Experts of a small language model: vocabulary 8192, 405M tokens.
Below are experts of layer 6 (counted from 0) of a mixture-of-experts language model. Rows are named router (the router's row for the expert), gate (a neuron's input weights, with its number), up (a neuron's input weights, with its number) and show model dimensions 64-95. Each number is 500 + 50 x the weight over its row's rms, rounded and kept within 0 to 999. Numbers have three digits each.
Before each expert's rows: a language model's description of what the expert responds to. This comes from a sample of Wikipedia text that the model never trained on.

# expert 11
What it handles: Table pipes, relative words. Pipe separators in election and sports tables, the second = of headings, and clause words like which, when, whom.
router:452447550468528574430464497523494538454534566527429492472395344483537523523501472497484459519540
gate0:395436488514538529559513481555496495480489500509639420419508474420493467489466513487427502546535
up0:564409439447540437492493550361603496538433503459478483557469444548536577530519533565519454512534
gate1:499515545378483489496546430552413503453467515558428446469532468508534496520530571522590577491457
up1:497507454526517494432469503503551472419453480489478572579498470487428481587576469436488423612552
gate2:498462519578521446514525537460518426426536461513554464334513577481477562514490561448461467537447
up2:378550429481504535459503576576490468536484523525470521422428550506436531589432481395508564514427
gate3:472542413500562591442563504370503547416537435634549496521494511475537506487513503449452546436496
up3:554490496502447512594514520549582485531505472465463574570465329394443507511581561449550506549482
gate4:487496488565495515518461499317489565603594457444415571606394529563446470453482505504504487376519
up4:486439519382432488536486487530488383496544480499571506544500474468491553531468502443466502460496
gate5:556447521528485518415515561449470463513491582556543467620531542418530517488419382447492470507505
up5:451531471398463510392481489554518545495577569504480566527473438561445558504506488451371603524513
gate6:519499415447492491470469422468469581501489522471408506440462450446495492459462378540465454388577
up6:465492589514424490580542453567517508440529546488494472512543487424472508509421475491487610599503
gate7:521626447529401426453510473611469509526432530571459563512356399505433553573494514450457428592539
up7:569434542487564610523514520455468498570512531527456475459492550511512508577504525485408511590541
gate8:473430563606533520425545472524493500543477464476440527430449509556464508601504479560444465515446
up8:535545496421490474490566553465565435508534520566572441557518573517463486481529524463523508496418
gate9:553522490495494498447541485449528672467550554486433449499458417536537552519473469493529499501499
up9:539511504433398477610495566487528502434495451463494428460498484500467557487425519513507500425494
gate10:556476474439479524467475438567515456556523427451418512579537470611475477499458512433482525450556
up10:558430552443570524523507642513490493467525544445538441473423537547465490426556453496429476496552
gate11:449562514512468465546503472522533479514483503470461456413470527463530403497520421449465466482465
up11:566481496515496592551514505475547526508523427459575559570468466557442489527513591543443511531528
gate12:445458457425538557427574577583591445540436564510537499534442451547468484479514514552521461488545
up12:480535518444438487459522500526482498478496516503555525565540520552552479480499528478550544525482
gate13:538459465590417480492482429606498511428580517482559494507482509522566515393433467405573562543446
up13:458469449527586468603507517482501584564485584489435471445480543507459573428483490579451574543455
gate14:603544518491553530512417519497510552400509492462431603496465463642540481613523492484457541493589
up14:523553408487438520491461554581560579511524441410410531531496571599561570507498500468439465506605
gate15:572531554527554452468586535533455484505487494505500537487470570602611514500378502433448534506418
up15:578568462515513452515478453460453510499565570476566419520499454490502596454456472517478437420446
gate16:595499518560521478530422426520453430481466566474426445458434463516500458450428453483564477457506
up16:551454503491509401523471465476405584467503485514520531521435525467547468468482397530500547562598
gate17:476549530521461486456452494506506457516515488480641481464498468630501382511534461406443532549534
up17:460527457511538601451496528591463512442465564564513484535522519371464431576540495503491504517408
gate18:554489486532474546521527561533427524435433536453494471598533458506525438571558465556462484472457
up18:420545542572486519534412521565523446500519466513450532424525590448543479463466552432488629416613
gate19:499431450498605491439494519561485464476398447529544437557393495519563519506523521478576515426453
up19:486552515531509378439572475450432540379523445597419493521550558453517479454544416564567592516478
gate20:466478478519556428507451492578456481529392496539505470454462531494566474559509520528508596484441
up20:549501445476498442552476578462557482497498613540419501550475579521489503507542434548460553510496
gate21:647511495446494434505499399452544506417508524505451566496511455544555592525539513499489539485474
up21:504460515437518535428486458468495520499458566474579465457503422458505482472421510444479528527488
gate22:479488542521530510422561519513514504492419477459520515489438514482597422572530468501541503401495
up22:467475393466521556484384461433476588363534591527443487482533431434441492523577460559489470526491
gate23:522553519532536490411469517452496556490509534471468473578646447513529504487457576539483503529479
up23:477478472458552527576533565492500439456495534527555540473526575481495494523484475466488485483471
gate24:534514457430529461463502514511412474563449418427451494542536495564448519600542442546533475631475
up24:538419586534447595627449496445464513530571424510500526488491472498396556500465454487529546529498
gate25:574518646530565519508449450449502529514480514518520550405524501431511457405418551599593427496523
up25:524489564458447498514564519563474493473599462454478576496538480561437452472578538525488540521372
gate26:542510567473492500456480458436522654473543432550429529605436467555492512492477492469475520538509
up26:513553451479478441546431506511505584527613459475560509465495494466490486616494613524522536485508
gate27:473488547627402562531450456491502487483426459566558444541477489467545433550405509579523561544457
up27:555482560477471470451479500501458558508460451541398508562511562577566578481468580474573479522508
gate28:515529523544542536504571548539479529493443469476568459518462496482480500497495534490424505538533
up28:501606577544504551486533537544485436510507523546581474502527505486524532526470464377483506512490
gate29:467473450524564453456497533546544530452511555490487407487444478488557419509637421506526447517524
up29:600498497497540475528481588512462527576483486482563435505515584438503479454518450486524536524430
gate30:531493575619472570530541497584428467407503487529528490448506431524460511500530494581538517484454
up30:508461566559672468467448605470543482458503562476538491504549509557480471488490533545517504463469
gate31:514351592523517461454460484527490504478456478540468516497550465574483474545498547438482488553462
up31:518511555472542476562434512448488473491474512585516490486433623488481489530503479389633476513478
gate32:570419484446537551504492504514502483483520644522433484483465488523606547451504531549563489547557
up32:491465590566511496530463550554524498537539385433506510482353545495418400498536569454515468517469
gate33:465447513569482529491507558532476548460427450485474546551421548532517507534535592466504564524515
up33:536516508515411463556491547492388509551495464515463555475446502515353469509493551445574488563556
gate34:573528533528505520577574519533553398473517498548474441498497507446542536473447474435494555508476
up34:415474525502474443491512480591510569547504558393469452458437559538497371465522443501483509461470
gate35:510482576498532519473548479608534410518563386495551506473522463556607420516511484498513500488490
up35:463508533491564530429503458490495507581527521516551558462492505572553357369517549483439585575500
gate36:539521482494491459500506491569555437494484469522515524523510446591537485453443535462487563491534
up36:486539480526594392474564512360570402505442479447526500498473618547514552480549483490560554487533
gate37:370532571426534564530479524518535546582445533474543560453483546529421488496534481412545496524478
up37:498522471489486482567551505411450506503484500518466505470488447530521533491540491540524487396528
gate38:611571509509552478383496547482469534615506463475495411530375534529647468472498511437493486507574
up38:409525534567612518517487597510409529509458491492481525611558462538406482501437476545448476554476
gate39:347576476501504570489489507458564491535532462457560412511421405547569513482483556547415486497522
up39:541500520506484441584527552483493404554450563390486475489530548563557548494463523495409477387555
gate40:525464422553463547499527547461490525477516475562496541499424406605498455472566499477466460562538
up40:542523468531437519513575521441572545488421443445433444492520496440490496530482469527581469418475
gate41:577491455549520549524547502564560405577486479607461466505524442559429585481523398466516474504432
up41:500452521470458513392523439527526494532447491470431527495533483399415476441523533569602553572439
gate42:486465516450514589469540536551450530515544557448481512531526530462430562589529422536603340509464
up42:519431562558490533565445385536552508536385527493493562571480520579563483493508497583564549461440
gate43:553467465407527529471498435502539485454600526456504553473577541577478490399560467449555529569578
up43:517460406584469579516555500553573427491500507490513569489507487574509493475454457489511537459527
gate44:446567515546449478494505431460528516496533479521425484455485456512578548477552454474524518534479
up44:468482427486513468476476505533460520539494611442578591537519480405356398511528410496562388513447
gate45:596481461508530496467475544452514333435467512521461459500606469479484578521523455639479499541520
up45:500499518540571457514531484466450494348497456561526524403577517475574522426466473469508465548528
gate46:486578496573438477478494460473558512477461512509579465409477516507466457584460524484551504443437
up46:479580496559485556582474501417563533441533533489468567558615495564552514483500545535400531468418
gate47:551547503461539469539561431498450490593653507514453561468486522576480471457505517453537469459482
up47:574485509502421512464581600472525442420505487464465579482536503559469476551495504547585464486587
gate48:510482581506475507513514488495579522443578525519363538442398438412467565550524538565602415441459
up48:533443509546556461476573500550604504568441487468481432487552469461499387445445429621515608524572
gate49:446445427555560579559526491504490464500404538541476466551413477473481483473413545499527493503525
up49:466576480434469404413567476449550465520528531517563491508574518543439510572581491483454472444579
gate50:329501562460510444440501524510486472517630531538512623504543536497582498480492482432548476460520
up50:455531439497488516541526448450474592441515486462623488495469569467538535545578492484566611520495
gate51:492552491372451492460575489514558474417486533478571416514482528502568561439510473521522496571471
up51:470538521505599493554459507485588485456457587480496424500459507482409473511558539525618581532526
gate52:484603504521505545538513419471541419419426420531474573445483442497596446530523561525523465428456
up52:465522503527506582524537482543508618526562426453585558435481498341400480489495504550495512558548
gate53:594566574456537526561459484493469504462415480487581531524549410517546489444602530544513493451495
up53:526440525446401488436516535412450526455551554377518550519463546492452491549554436516523541457466
gate54:489629458532546563514568450506531411487481451501544429368492505536451497466546563518528482490506
up54:407496491384524506483552527499580488430608604541510528502499626474530590464537516525510535556518
gate55:501557440519506501528451473460491523515529537545549542509470364498445545445491465444456579476523
up55:477552477552451437529566548531433495531517461511537521537440496388515472469484431592435417478426
gate56:492479504482493443452437476545601497485444474552584523409405469521437496583466365534530510509524
up56:518566503549463555436493469528560516471472435476588581477477543524441544495467480518532508501483
gate57:504495444417475469503478527551505537523378620421425536457468595526482464449502490460545474633478
up57:456397459498592413500533576495448486462590438422519480502450553464457537498541451543522475528584
gate58:558527419504591506580557543536486453509601436517485420502417498509597507492434473444469460511491
up58:515486520473554589487508497589536486550459472517521474513537469484619530466518484494450481476476
gate59:487476440557568535458520506476471442492441570536564605454433506387463586440492471558439483494432
up59:542485458549513604509411570551545510519498505520528489540481483491559448541494527468522568582510
gate60:517500557450482587487535435434508455478557523534506492468457426442520470459550482498441412428551
up60:525484521500492510499430586508475528467376562489454444515455584558536594414538512508515540451599

# expert 0
What it handles: Prepositions and opening parentheses. Prepositions and opening brackets starting phrases, such as in, of, during, according, and ( before units in infobox measurements, like 3,050 ft.
router:482383528447461545394477473564514601456547471490489516484462444506574509511476484454477473515562
gate0:497483566564480519487468491583404482492509503509555452480516560375545495404400543539500487551519
up0:438444442470497429457495506503593488483439506381578553563528475525468484513601473467519359578513
gate1:515520538432463487479578444511431459471480435564572496439546452533541538474452502469501588420480
up1:436448523502540514439502581495520528463452497572518549509506521483461538542471434496491445629443
gate2:491530525534465517402464481567418421507463480498455468457486558566486518487467453500437559567487
up2:517522541519458531506493551599457475516468471513465556411481483600426534494440444502480514560491
gate3:489477420546516564505548420488393508483560439560610517518540460501469474518472542494442466369526
up3:509517459578384470554455556480482543505526477495483500473377396450471504560510535482507449512478
gate4:510458469483504484567457498425473554560555443468488478546501621531456556515457562464632589483485
up4:494477555533431493493480464528470408561493511498417431607485479423537549534592540406446495542512
gate5:527415516455493599458540525554460553468507470498564512594525529408559520515470394411496438475559
up5:467538470479514476479546448518483471631465528469506676523520446545476525546588504463401565469482
gate6:530481511424612534438521478473465578525463549447512513493399472451540493489416450552520381479613
up6:502477523571436463594476529606489526466531508438481553472462447381557502503450563503515505474443
gate7:468603484531399455513452478657431487589524574553522467472357417487469467549479514434448479608542
up7:542422535548571601399466510472507561556538548539438497449550594497511494582495471473499511543545
gate8:514471582486553458575596462565460549590519446511403520540578513674470515481544496596465466467533
up8:535535530432458476486533604442560433508504441545568488478518460451462484429568508445508437552498
gate9:533535639483495509474489499481454606607582464492435398488460456590584551529490584532595480565598
up9:509513600457413586541503577497501501489532449468469431458512507444477486553430567568483571533475
gate10:504484462485460494487479496538538561514579438560395577505564574506511558591477494458527568461567
up10:527533461478524490541542461447506549519532484457501455513478494516394467532570523515349552551436
gate11:477527513535524516491486543581512456544471467475460408426440550460542454447548498421510543486372
up11:538459446457482564562474511412547466492507464481553602499460466501408506464591550589458497561601
gate12:475434443503538526475546528478579458493475503431527494487556487484554463447511500537462417420550
up12:488500466473523565543575542614452498489518426561550511500429472509469507584506481546614483481518
gate13:488434411491489442526467375542515523482488451426587558464609575520568485367487511498498441567415
up13:435492406535650426551581509520460605457404503516514505569499545535504545460473524531503460475568
gate14:483498500477537511546427514444486474397543497530507515473516564565492546528462599539553591489545
up14:484517472548485509556483528621454596504470506496505557566524491636526486475565567516455555526616
gate15:548452602499457478446637449506512528498532524465512504424530530590593489475365523544477538464469
up15:469590575493457437473470414468491510501518564487555487488561494520570587476480459557486527377468
gate16:503481499498526506529419432455445457461594477595425511489526459543504455477510568420543506524576
up16:547457540483486444583420424494412480502500504418545487477535559527492446551400410496491508605461
gate17:432529505439446531434530534555451471462465629485533492424481482551417415475549434511431502567536
up17:408489518512482466557498548577488577455490539522536507524503566418508528532525512488536570461455
gate18:473504542463499497476480489592385534362430469469486443539520509498586424486559449506535548502480
up18:532517584528398509501434494485577420544540494603481513414510543513516466464518501464513517391643
gate19:532499448526486516429554566477520528464473471393498429487416567567606575496426531486542507466506
up19:481479484667518453480523534525553523455498443575490567450574572469478476492555417552525484460516
gate20:535494508499482516522433495581508572499467523477608478394408493551519455557509528471489578484475
up20:515446511464525456501490540451487523541443597468436509513523547557538484515558580514460463551553
gate21:626506523501465431528510492514507536406577523496561559484443471503480509552482486466427513449538
up21:386520483545520571504516498455451504500485553475653556516502464457501528457506511457473455511449
gate22:434489495576541529415554547596485504516490527474564511447489603402579472502588506578561472492537
up22:453506443376514503477420468368559518466567516462415518517510530391498507509570428529386441537507
gate23:470501525515558463434469468545432427559570495493468515563522498521444564530434548592489491568448
up23:493484554468519524555506548498605449497446497568507575526553489510509400489526440519458475473548
gate24:506527554506537434599506450431393562564494469533442469512521474526554522516469432535534541510499
up24:446421490497503540493488526476512572454497443529592569511486321492402525504466422512499572534568
gate25:468621529543542463438473535474535480521525484454484486420535554448523453386459463600562455412495
up25:509498617487483513453524520567513481492586517429449487475446530440473520474497493477562508471365
gate26:535445523506493551465495552465584532471577480499450482591433571481491541485402458364571575478507
up26:511498490441544463457444557445555550519582497509599394502508466549528541563455445542583518479488
gate27:495481568499514484538438484465484492459446486445542391527471475427550489512468428595504585509497
up27:511428598494489594526478489545483497495507462560525482548445573557574505544484499497563541444546
gate28:570504559511476490530492500586526559582504449468525498458569487531534530478457528495490520503459
up28:505449541504511439434495535478588449513486549462580435529500491439479532484509544309520422563492
gate29:496432499493528475386575574524546520457418572473596432543442568459539428567575503484467488566488
up29:544551494457505349447528595507438495603518560504493482482484512436556445504508489481510622505458
gate30:523524552487516554459517529557501501394516446518489559535475472492402601510477558567531504476474
up30:501488519454479544396463601596572505471476521546472527490526542459474482481470603498436522494476
gate31:535378559563455514428494501471499484492512362550516524477553492534490566562524535474483542471464
up31:565530527479543492565494495418470435555435453540505481460501604505457459527470415451624602511488
gate32:466514469501493572451513537515416542520460453579473407546502441535586538486498543481561535552546
up32:468479638510450478505420445532428554516517436530517522505399546586489456565544569410566552458442
gate33:534503535546481520441487499551482523444451395498454429502356569556580567534559599430543478513570
up33:535452545487441447486552416503514435470506480457455449413418549558463518488519563569567480524563
gate34:542490480477375466570541538512523392474536540439540591457525528544526530527393511465555497480442
up34:485502472471488487583504455527509505435491469514512436572447493532522467492539527518484523489506
gate35:453450442485469508430550565558539510499627390413468509474448532632512431567546510518493422464500
up35:516472492524574465428496428440470431527573574384602490458504485556443433433540450484476585572531
gate36:539498503504505451408465577504532527514473465483423546443544434561501514455378575477434584451550
up36:610563478459592405499466477426580368480491591514505432582494586512567489453468494511515514510518
gate37:452521602468503522505492532501603516555498519525526579509536491487474421480442552478525454530466
up37:518500501545511423487528489438472565506614427428462416520499573549548556488528446520498465409556
gate38:567480434520533494408484527467505571490523511425422459479501500521535510533522539480504544485596
up38:461528483521596484498452572442420482537447523567403498543520470546400562410458409506486458545523
gate39:452511479500534506499494520521484500547474487400530368529459474542599453505492689460447576504533
up39:502453579592477493515562594465472402595506580600474454517455487434505469582517502533499490421547
gate40:528420461517462605471524538443550504540416506525454515487469463520538416472544513503545489493576
up40:615460502515519408520554524595440488486473467493482440470485547483437523504451415510472502450515
gate41:595518445543458462505530510559546452441503484578488384578496455520598518560535409451489524504543
up41:552518510521505570477547463529521586562421489519482557562487515431434452489511522448521443533469
gate42:513466465432470591410584576470533550483462568486486543541489536515524519520495437488581390457532
up42:490473557489469550462496398470565567435462439509501561493597509520584405379425482585632476483497
gate43:553486456466441524506461457515463572490539549525469495497449541569446515408511479377555530559588
up43:474452358543520538485466550567606409487568517485493498541459439538590545474411458576483563478490
gate44:556463452603424484590507413517543551522477538518461504494464465489583561520539532464525486605524
up44:542479397446484498445410479479496495532568563436541605500522484477502387490562480578468484544493
gate45:545464502494505477479511496491584418375470471473464566473531496512551488443515391506458478504479
up45:387570459587501507535546484482414516429502594435491537413492415459518563461379558513506488530502
gate46:522573425494500480515552432528510524522482521526497515499532493494622377505490496509451524491464
up46:481576473493518526505516471481677490459516488558415497537500501494495552470489527585508518507432
gate47:551496391464496502526594511460508498544549496428503535557483526545440421554460530506437458485481
up47:562492461492490545416512514546507443536573525495568556445508529557535446522443463519570496512546
gate48:582452597479520515449547487552548490405479459569450523520467505432612511556508474483646488476481
up48:500516565435503511482501527524521519574414455448484489477545466576561431435444497542506559513633
gate49:476549461497512520437541552561461391551556511462499462634516448472416468446454550493513413512494
up49:519564454473443477500509412503551451537570548494465560457526569481424480527571520486499489460508
gate50:483523513530513546525525480478532512614572530530527604510504516559516502484460521574498523380534
up50:552500529405511514518540472526435510471472499384540464516476560581513566447456547470597604508471
gate51:405518506429479425536608529467617461442450544565464495495454470446566556443470451511544468570459
up51:530486482570518519514537436442429500526560534453563522426396489466435480508575504436580500484495
gate52:504625508549491531482523448494454588459468381583479465520418394559642483495519589534556494545566
up52:537534527524482615522526481435469517502557469513523486510475502396527522437468442553463607503602
gate53:513426554372525530553489506484492532469385468506535569506537454495512494437646490521499535423470
up53:539420559478439493474504474498555598512558507409490521477465597513449473515539389535534457471505
gate54:534546426548519525406600424483474465514512531405474501560480438529399498475441451584500494553475
up54:475535487423482497505457504584501483481544481422504495508494503548396567498487449543454565506524
gate55:622523500490515458518578553431480521490493490482563525489541444543512476491476455517416514439616
up55:377561474542503460475571580558513520532469455515573507567470412453550491453509402563487520411492
gate56:475487527471529483448449484476551514502432527507499567469492565527533456582513424534533476604525
up56:467527471594502643471557496622568582491449504400553497499589547569474511590473443547555491537438
gate57:573414574556563506378464533481508513436400529495390543448453619536462494435462543421559467552561
up57:501384498495547430468441544496543445491577521414473466523522452408429417481463456449482476537539
gate58:505483440482572462575537580529461391479611518511448500430434494533530549544427459526489470420486
up58:475508543584535529551440484558439445468537532504501465545563485533547504444474569483500479439473
gate59:490467508555533467523517477392470459476539512548540539425515606501559557510472436460453425521572
up59:524495470519549520522428480623489540497474512467554542549523482504502431566576549505522515473442
gate60:497495495455491551478485470426484474523503492456416524469544423379454457458472476413455458491459
up60:517438464504484513548362561496448499525402537490487494534502640461529468467490436529538544415535

# expert 3
What it handles: Colons and small numbers. Colons after infobox field names or in times, plus small numerals and number words, such as Draw:, 6:00, one season.
router:565510488499512564520464546559536583442552491404458525509445460525525499542551455499454486514562
gate0:526513481548525558480479499591541498537452538527504442526527471447464448471478472496395437547509
up0:462425446448567484505559551460549561481470484510524496537470538516509564538576486425620471561521
gate1:543516481410544508495531431508408508459510532466420493483549468541517404550523521471564566402512
up1:455507451527626517455497539582560497333526469461457615488493486552493478552500493483473433609495
gate2:484565547493539524425563504555394455422516464536546531364454596464371516443461468514539510509420
up2:503611527447410505553519436550463479566597471438417536327483491509459614528445422458541508511437
gate3:476427504501560578471533482455472561450571542537582452514547536479451493570512552502558518486490
up3:558529426475450475556464458416538511538529533471505486436437398439522500612440652510517539544494
gate4:517517421563458442539454522438546470541547504435455464550541553523490522546526509487526519447547
up4:530477553499478507558497473541513473472557593498441571627461504486453565528528541465440572471406
gate5:550472502463481594518459592473543573517494657476583504609529566445554422571540416476529512538501
up5:516522460506465531472462523515475504618512576438505573474521489599422562542581583520369553478486
gate6:512580472462502518541475614561474553543490572499484584467398528467498503423449464454557544468588
up6:451431531466505517572494391607463493457494572557482482467503532491538497464522489559501485535491
gate7:468589480574429502492539552579434491496504512499499441486452403452436491645624433501450438510510
up7:507445516531544649475471576479576571572512481471471443466535535509450434503506492576506497551542
gate8:429512542503579475463547512581482529508523448492415536482468449568574507514541501541551500501507
up8:498476445446458518430529568497609504533537475495607471523509529511338435533519521530470434551397
gate9:502544546529477522476475538471515594508600469522421514507521470499496535569413536482597475571524
up9:602469504461429545525559639553581510473552406414484499498405478558476551603445487496449565507503
gate10:523538486486463522509525549492518432469581554616540534537544442506485517573494402477558510431468
up10:565365442479482532499505499574545464489507523479506444500451485537467469528481470639359461504443
gate11:488566537591493526640519498568443529540506537489496466441422459468486459484548519395545512510449
up11:554486454445466535473515467454542456561506466448536579552435532486472500513529529495457546429581
gate12:530427403523492501466522512468521546502447384463555537494504452504538469504473489504464361395531
up12:552448431414419485563534457531585468502471462486475469506444540504511526515509532512576471521489
gate13:512537515543447558481537412498489545477570525391524557493502503523576523391503523534529502533450
up13:495480503488604414498476498524492526552404493546481469464518594518536489515505492420471538506535
gate14:475602422532627496622450527483579535469477397470452501460459544597571546612544555507526526511534
up14:567574392538582542540502582613526525584549446471521513526530493555514488546513510483483539514513
gate15:534530508541522452510688528503514497531574454530543531504494563516546473543404501505485583448541
up15:572517397527468460474438437479489458501560439473560468549549483434518522465490442555488481435507
gate16:557494470501496492546436501493548459539593468481471490490560523482508580469487495508568445570427
up16:520545547544508401543482506426501531458517587417609556530517525554545447584502372530572567569498
gate17:471601478485465560395495556494455533418508557463584388473555506580585384459513490494393440608505
up17:481496475428567539466521530632507552451537591582493430585555533377526475535482522501461500511515
gate18:602464524475430513544525481616390554435497519391471466575548402452578474496615419510500553564477
up18:479520577547512536512404519584573469470437453552573628462481589480523434487452540424541528471593
gate19:450528449532497499418530508459534540444529522441593409605500561512559551479459455443596455489476
up19:425565512492490464485580541568550535480545475548460531508575524491504457441493370481585487510542
gate20:570518465475459458494391479581551535537448515418507474471480494498546522510533545489465462558526
up20:587540438462470510510525529499678484488476536512473446626519567524502504539535497465463478567538
gate21:582522517395422478456600451492526533354553491482492555457551422535442531538580519428456468567530
up21:507540473494562522453447459476425383417513591471567473477522475532494465458434467482465434541493
gate22:533547460583536479415577471541409504451465532461509505492515526459594558600477508599483447473500
up22:448517470460554578430408499414525611492565555396490458567461495429510458521582492468456541492480
gate23:565548479479580446467572531503541540524512452476496489525596536420473498508401509508529481421458
up23:519475539551569446565544473434467585487493540571475589511564493556504488496468406552472543503457
gate24:537565531499476451560538463396438502495496485429403451496574504582484534544503472514460518560380
up24:466445588536450494552436524517470523494585486545553557549555466504373507476505474554505568563431
gate25:570520572563561433453557524451559606479429537486535574456482498527434496445527496532541436545514
up25:459523542428506460483532491510474451505504505522468595444492509514505402468508538550507537501452
gate26:466522470514464477515610483514569557499562424435384474552531564525478513526515483444464534586585
up26:450491507463479439490472536413578551400550516478543513468436478525465482506463530608490499459548
gate27:541489539463467493533432545493525491464462493488471425541494440390481487527453446559513570641488
up27:603430500460466533499514483535535552420591550520441469536526562510562512471550504435545520415542
gate28:541473552511518422579565515558588538466442487458507410543534539438517562496514424506475536458488
up28:463504615507522509547542467463525443423455498507472411540460559496478591536456517404560617493500
gate29:504418495448558450482513603483528461437417535507521519466387551492532416543548454513529556492487
up29:515553519499542453474548536543469496562361531504602463505459534441534450480489517513513547568421
gate30:523537510541536473529425491610506493449504478443471581493483437426414488485504515522482387536468
up30:553445447553548505446460563497497441530419562542507523524526365496481461458450553557538539486508
gate31:514404505458528504494532519494540456502453444503508564483518472588512482595514513474481444496462
up31:557485551563506498511563503520483486515464419455443522445502532471461510543433436449496435458478
gate32:482499472471528473552521500554493512426475455494504452479458512568601516437536514539475516474576
up32:554489631553478500560396507548491496599505473455463501513343597404496469520564518452490530551449
gate33:521495537557437536454462512476497587473586374432475533503463586477470500477517507400566510493494
up33:520431529571490506470510527521494493491556347457435558449456521488384487426436604447559444414469
gate34:546541466484421527565524558519508392460508516423485538395575398452493501429475496463573594463478
up34:435525535434541441587543461501539539453519494477467437530446525522494461472528500507551567436539
gate35:451441466450524544459509501519586471474521478409557427459477453514459478499501513508512486435459
up35:406480476457573603487522418496496467557470509449494453398447550544520480384509441498416598518544
gate36:537495482567461390462464485504536417480495471489482515524481521544554530425423549516478625443540
up36:536562467523561465475538488477530426550484565443524493566511571493513441544474521469605446476509
gate37:443497544493509472429457557561599535514501529432548578447478509509462478480479487511500477551454
up37:512593467548525420473543474484437523478494444478459462556593473504501628494478568473424453547520
gate38:597435463583541495483503508537504501604509541429425440489434511590553509509526479502447509560559
up38:449551517495544490491441537451456632504444562537423538582609488463395513425504492524512439518489
gate39:582564467570541522493499493552505488511506556406525508467461470511528352479461582535437531493451
up39:598495557516532439526476507519523464561530507552454434458517437463503501607552487477501418484480
gate40:595474376537445585493479583427565473498464491562428555458473438539504400496500505461483379518636
up40:540526520566507448487543441503514540483511480485494464432528490513430433584470469521548450432476
gate41:560559480548447517563574463508567436546479583563534477598496465593568527616503422441482501507509
up41:509519473522516546498437433639587574483490474483481514464511431463388408409538534537515514519441
gate42:501441560503518522456576555470499517562449457392476485478428525425474576535516483479572395466480
up42:416445530490422528461402433475615466524410518492526501507535533494530407416532521648624505494542
gate43:594459514475499552497494488539480534501530486562509501505490522536429432443493481555551517542552
up43:485512468516501536494526623510476468404587482481497573496495471503506503433445401512521580455488
gate44:459580544514489607542458437445544600484518514501416532463521516517441549534547562491510414481488
up44:466535579415518573436488563480518564517492473490509521509420495430500442529526427510534443470415
gate45:634454550434472543487528516483460333445473523478436584485568445509450557498498491560457468582463
up45:483565504516546435485487519395412572410498508532434497500555437513595527442553506513499438537512
gate46:499561471524460531409524480509529460500467509452536498477448555430507465577514526515490581469517
up46:508595465446504492518525519401576561513500522531444490554539519546456510398500515533515467498426
gate47:475466516438515410543510527545469515517542446514403520478497560517402489553496506507472468489488
up47:585484491496466526470550467451535463570528525418454567494567492578512453521451506541606471472554
gate48:478535484512443480475515423462540411429579481447497476479420495418605513638549530486543395491509
up48:532503530403582526435497538446529545549405564453532484504514488547486461434463515537594540529476
gate49:513458429560484539523528546549450478452414553481571466507502512500476467527494528529428467503561
up49:555618487495501501503528520457569463512529571540564491561501558463501495595533510492481529453470
gate50:417447492495562544563492543442430473543618586502598556516596496564503465547502550513540484418485
up50:471542481490456468418531475426518548498486514452575419478465562524479575414568513544561598491537
gate51:531536590413509492522541432552599459469482561434518446448506526475500564455433488537558505554520
up51:538581572500563534568465472447545518468498522464452450432439476481526473562612502486678476429491
gate52:529514475526526540521536464529527530517374455616480550458587452507529518472484494547524557395415
up52:535580532481526603514587454468533510531492402485559540626459457436529559450468446534447624541550
gate53:555592522403493554518450502501438532471419490498510540549541384554504490453564443534488517483448
up53:537454462416431500478456458438512491486541583354552507493519474514512532554626427525454492430540
gate54:571586460471498494500559476493474506509517489510502483561417473484448471515476498473529570506422
up54:391512526446487480438470511496493439394564507540536413460452510463534528474484483553410482565509
gate55:501503509495504484477439524581508486487507512487553501476495452534504467469512500525474605424504
up55:455646498530463476519521565521456475555414434511460456511479498353594548479544396494379423491473
gate56:513479568501502510480439452512577555513454447476540485448468467469427444501500396549558480469514
up56:515545556508519532464537483544555505478462506447525505447591498560403448475447529556533538567438
gate57:568482428437623477480515565586470578542464493408439500374486608527570468474466492410527492526515
up57:519372445519580419534521466543537447467583534381475451501428492492486477534524431504441577565622
gate58:509555377475571535589552499477522458505570470476437471521477530597564465538467450523516462612459
up58:485501494507520504503508512574528472515401565457474469486528462480499537502548576573511548586556
gate59:505519551531435543525501508410438401531430594433615509451483576456531485422465532558488448516570
up59:494428476520495557442537523575485479529498523593487502552471434503571458640487503553513521476523
gate60:628544451505477550508592497437515524464557588475368553443417470435493484568571514511459422525487
up60:540479435496364451512450558484480503485424518515467466534425490459541595465462504502513580492530